config = dict(
    n_experts=96,
    routed_scale=1.0,
    balance_bias=False,
    vocab_size=32768,
    norm='layernorm',
    tie_embeddings=False,
    init_std_qkv=0.0271,
    optimizer='adamw',
    weight_decay=0.21,
    final_lr_fraction=0.0,
    doc_mask=True,
    steps=4773,
)
Below are experts of layer 5 (counted from 0) of a mixture-of-experts language model. Rows are named up (a neuron's input weights, with its number), down (a neuron's output weights, with its number) and show model dimensions 32-63. Each number is 128 + 24 x the weight over its row's rms, rounded and kept within 0 to 255.
Before each expert's rows: "comes after" lists some tokens at least twice as common just before its tokens as in all text; "raises" lists some tokens whose logits its average output raises strongly, later layers aside. This comes from a sample of Wikipedia text that the model never trained on. Tokens count by the router's weight.

# expert 36
comes after: "-", ":", "\n\n", "|", " (", " •"
raises: " first", " only", "-", "ward", " or", " which"
up0 [115 123 128 115 161 145 103 132 115 127 121 132 164 143 119 131 144 143 149  74 125 138 140 139  79 161 178 106 143  95 109 166]
down0 [147 138 164 106 153 127 128 122 103 133 109 116 165 177 137 149 126  94 125  88 118 144 153 137 134 146 166 106 116 122 126 124]
up1 [142 131  97 157 191  90 115 132 128 140 146 149 114 130 113 130 138 119  96  96 100 137 109 136 132 177 138 172 109  98 147 106]
down1 [ 93 122 106 123 104 143 122 179 150 103 119 116 126 128 114 139 135 130 131 101 135 120 110 150 105 128 163 109 134 136 140 113]

# expert 38
comes after: "0", "1", " Z", " Award", " Am", " —"
raises: "erg", "ker", "endra", " expansion", " whether", " motion"
up0 [126 122 154 172 162 112 127 163 152 134 162 113 112  95  91 136 168 110 128 150 132 108 101 138 119 149 135  80 121 127 110 142]
down0 [146 137 115  77 138 116 113 141 123 128  98 170 109 136  88 139 133 133 156 118 131 156 161 111 150 150 123 130 152 134 112 103]
up1 [132  74 162 115 168 138 129 123 150 150 121 169 100 129 114 157 154 117 115 147  94  96 108  89 116 118 120 118 156 136 146 108]
down1 [111 109 155  97 137 133 129  79 137 173 130 147 112 117 135 168 118 107 141 129 106 120 151 119 101 111  90  86 145  94 119 108]

# expert 91
comes after: " the", " ", " The", "The", " its", " a"
raises: "e", "-", " the"
up0 [108 133  84 110 129 121  91 105 130 149 110 149  76 134 155 150  99 104 106 111 135 126 148 118 137 125 127 146  98 140  98 170]
down0 [114 134 103 168 131 137 116 126 167 121 133 114 157 116 136 137 163 125 170 153 103 165 129 147 136 185 133 116 130 103 168 133]
up1 [134 135 109 110 119 109 154 109  97 126 132 124 148 129  94 123 165 134 121 131 156 114  94 121 148 103 154 127 139  86 116 123]
down1 [143 131 106 155 104 125 104 168  99 131 111  97 108  99 177 119 114 107 133 135 113 136 136 106 136  92 130 167 147 173 130 146]

# expert 49
comes after: "0", " —", " ", "3", "1", "4"
raises: "light", " affairs", " Command", "ings", " Affairs"
up0 [146 146 100 103  74 150 140 163 140 141 142 129 108 149  66 162 115 137 116 123 118 106 125 109 152 152 129 133 102 111 147 128]
down0 [166 111 127 113 106 139 113 101 134 127 103 152 133 116 115 100 151 151 122 178 112 132 131  84 151 123 152 148 136 133 105 122]
up1 [152 155 112 118  95 140 140 153 119 148 145 126  86 102 121 124 144 113 153 128  96 139 176 111 100 151 150  90 130 137 134  92]
down1 [127 153 142 115  83 123 120 125 136 165 134 151 140 127 129 180 133 103 110 108 157 149 111 129 104 100 159 119 120  75 112  83]

# expert 75
comes after: " ", "–", " The", " Car", "ar", "ur"
raises: "ior", "rit", "ially", "org"
up0 [ 94 167 109 149 166  98 120 135  87 139 137 153 134 127 139 100  85 124  56 120 126  86 154 132 101  96 105 116 171 123  91 108]
down0 [123  60 127 128 117 131 140  84 103 107 150 114 125 125 114 140 161 164 124 124 166 166 135  96 129 139 109 116 180 140 122 192]
up1 [130 117 111 134 100 122 163 119 128 160 119  77 171 173  64 124  81 138 125  95 109 126 109 132 113 101 137  97 141 129 118 164]
down1 [114 154 165 117 111 146 161 146 160  91 135 184 116  87 100 156 121 106 138 178  98 122  75 131 102 123 161 117 121 142 100 127]

# expert 55
comes after: "–", " ", "-", "See", " See", " carried"
raises: ";", "e", "d", " of", " only", " at"
up0 [ 94 114 147  98 133 123  83 136  85 133 150 115 115  53 142  96 137 127 125 127 195 102 143 120  84 136 144 139 134 109 121 150]
down0 [138 142 115 112 108 111 108 120 122 146 123  91 155 154 154 122 130 111 160 131  92  94  86 151  86 106 128 105 106 127 107 158]
up1 [120 119 168  90 112  56 116 110 119 143 160  89 120  51 118 118 152 108 127  97  96 153 141 133 161 179 151 118 160 133 147 125]
down1 [120 119 110 114 106 136 150 132 125 154 111 108 118 127 157 112 123 116 113 121 134 107 133 134 112 113 160 117 119 128  97 149]

# expert 0
comes after: " in", ".\n\n", ".", " (", " located", " born"
raises: " the", " addition", " response", " this", " Europe", " favor"
up0 [129 124 152 100 144 165 148 146 125 155 134 146 126 148 142 153 135  87 130 136 131 133  95 145 119 109 116 111 133 123 180  97]
down0 [ 97 142 123 130 109 133 166 112 153 160 138 137 130 119 167  74 153 128 110 125 158 104 134 160 125 139 110 128 138 119 113 128]
up1 [173 116 189 148 148 115 147 128 155 134 118  80  93  74 144 118 104 123 111 163 197 172 150 144 138 141 122  70 147 141 146 111]
down1 [138 118 164 108 142 159  58 159 121 100 146  77 159 115 100 147 135  97 144 100 151  86 130 120 142 108 112 134 134 125 109 112]

# expert 92
comes after: ".\n\n", " of", "\n\n", " |\n\n", ",", " and"
raises: " studio", " day", " hands"
up0 [ 80 113 125 111 128 105 123 140 115 135 148 122 140  92 146 121 127 162  99  70 151 149 125 136 143 162 109 130 171 139 163 136]
down0 [161  94 128 122 132 159 101 124 145 111 115 129 106 144 126 117 118 118 114 132 115 105 122 112  81 101 134  78 139 123  84 139]
up1 [108 115 122 137 110 149 110 109 157 164 164 187 156  86 130 105 118 126 122 145 121 187  86  82 106 131 157 168  92 130 159 162]
down1 [124 147 101 141 174 150 158 122 112 105 137  93 140  82 133 113 135 180 119 130 104 121 160 129 130 131  99 107 104 108 104 104]

# expert 72
comes after: " was", " to", " on", " October", " November", " June"
raises: "est", "F", "f", " for", " with"
up0 [134 144 114 130 123 145 151  81 147 116 138 152 163 178 144 139 132 122 155 134  73 105 102  92  86 182 171 102  92  95 128  92]
down0 [146 151 156 134 106 112  95 113 135  77 126 165 137  98 147 115 155 140 139 136  91 127 124  90 150  94  92 139 121 117 143 126]
up1 [115 109 131 114 140 107 125 170 169 118 150  93 121 157 109 145  98  85 127 154 113 142 130 114 146 137 150 163  99 146 125 133]
down1 [131 159 154 143 143 119  86 136  96 113 115 173 125 150 105 127 140 164 146 161 135  92 155 145 128 155 108 120 113  92 132 183]

# expert 86
comes after: " |", ",", ";", " /", ":", "),"
raises: " until", " associated", "pp", "cc"
up0 [139 145 168 143 152 127 150 135 160 113 147 110 104 126 154 145 115 109 136 144  76 153 112 128 128 121 136 167 119 151  91  96]
down0 [136 131  90  93 134 113 129 153 145 185  94  96 173 151 143 143 133 127 162 101  79 134 150 146 141 127 124 123 126 124 115  93]
up1 [121 103 146  97 154 119 132 145 131 122  83 113 154 110  71 162 112 120  83 123 112 110 108 111 142 129  96 143 126 131 154 112]
down1 [134 101 133 149 133 108  93 159 131 157 141 125 158 115 122 146 116 131 166 105  93 150 153 108 113 125  98  84 117 118  90 137]

# expert 10
comes after: "\n", ")\n", " |\n", ".\n", ";\n", "==\n"
raises: " Other", " Total", " Parent"
up0 [160 132 131 112 132 162 127  87 130 124  63 121 141 100 109  89  78 146 111 160 131 114 151 117 127 141 104 145 133 148 129 121]
down0 [128 124 107 135 108 127  91 111 150 160 125 121 120 157 121 144 119 142 117 127 135 116 117 125 138 119 133 141 122 158 148 150]
up1 [155 109 115 105 146  57 132 140 142 147 150 111 120  98 141  95 112 183 102 118 103 157 142 157 117 114 103 159 148  95 150 146]
down1 [136 121 120 131 104 132 122 138 133 134 159 130 125 114 104 140 177 131 150 152 149 136 177 108 134 165 115  87 131 132 113 142]

# expert 15
comes after: " ", " the", " a", "==", "'s", " his"
raises: ".", " of", " with", " as", " (", ","
up0 [122 138  96 105  98  84 130 141 163 112 134 138 131 156 119 108 118 111 124  93 153 100 163  95  97 158 150 151 141 126 153 129]
down0 [ 77 184 133 129 106 149 102 138 131 104 121 148  87 124 178 111 121 167 108  99 112 142 128 143 114 114 131 138 103 172  86 163]
up1 [127 131 100 120 163 180 175 114 154 134 127  78 145 133 141 140 108 140 114 120 144 124 124  80 142 102 120 120 137 154 142 172]
down1 [109 136 167 128  97 140 110 102 136 103 159 119 126 129 140  96 149 128 111 161 113 134 156 122 117 112 167 142 103 132  75  85]

# expert 50
comes after: " is", " was", " are", " a", " were", " be"
raises: ".", " in", ",", " from"
up0 [181 146 131 107 158 107 100 136  69 123 128 141 133 149 133 119 129 132 124 123 141 127 124  85 168 163 149 119 153 141 108 173]
down0 [101 136  83  92 120 167 151 100 141 125 136 125 123 129 119 131 135 147 135 119 127 147 121 127 102 167 141 133 114 112 145 140]
up1 [ 97 129 158 116 133 107 153 118 160 125 135 112 101 106 129 142 109 154 138 101 123 108 114 129 122 139  97 106 137 112 158 154]
down1 [136 117  90 122 135 147 126 135  79 150 102 116 150 130 136 138  97  99 114 117 153  89 131 159 161 108 126 147 119 175 128 140]

# expert 65
comes after: " S", " H", " B", " F", " R", " K"
raises: "ed", ".C", " about", "'re"
up0 [137 120 133 138 115 133 153 133 104 171 162 160 146 135 146 126 111 127 129 157 173 120 134 106 133 134 151 139  94 177 141 121]
down0 [100 123 108 128 100 134 107 125 141 103 126 122 141 136 125 177  93 122 135 116 120  93  91 141  93 132 162 133 153 116 129 140]
up1 [110 106  66 138  92  88 123 144 141 166 143 152 137 146  81 145 190 181 142 150 130 111 124 112 148 121 164 106 113 118 140 154]
down1 [136 159 138 136 126  91 117 107 146 112 113 122 154  92 147 133 175 121 103  93 120 159 105 142  90 132 130 114 149  98 124 123]

# expert 32
comes after: " ", " (", " derived", " away", " gain", " comes"
raises: " the", " his", " within", " around"
up0 [160 120 108 103 160 124 110 131  87 125 134 135 111 132 109 142  72 121 115 146 114 174 153 152 145 126 127 159 107 133  93 170]
down0 [118 132 178 133  88  94 124 126 130 113 185 157 139 188 127 158 131 127 130 130 114 148 141  79 143 105 147 107 115 138 108  99]
up1 [151  93 129  88 144  89 123 120 145 153 140 136 137 135 160 103  89 126 115 174 172  94 130 103 126 109 133 123  99 115 104 151]
down1 [103 128 153 122 118 121 122 142 132  96 159 124 132 145 108 147 132 121 131 143 125 137 127 122 110 106 142 134 120 110 163 106]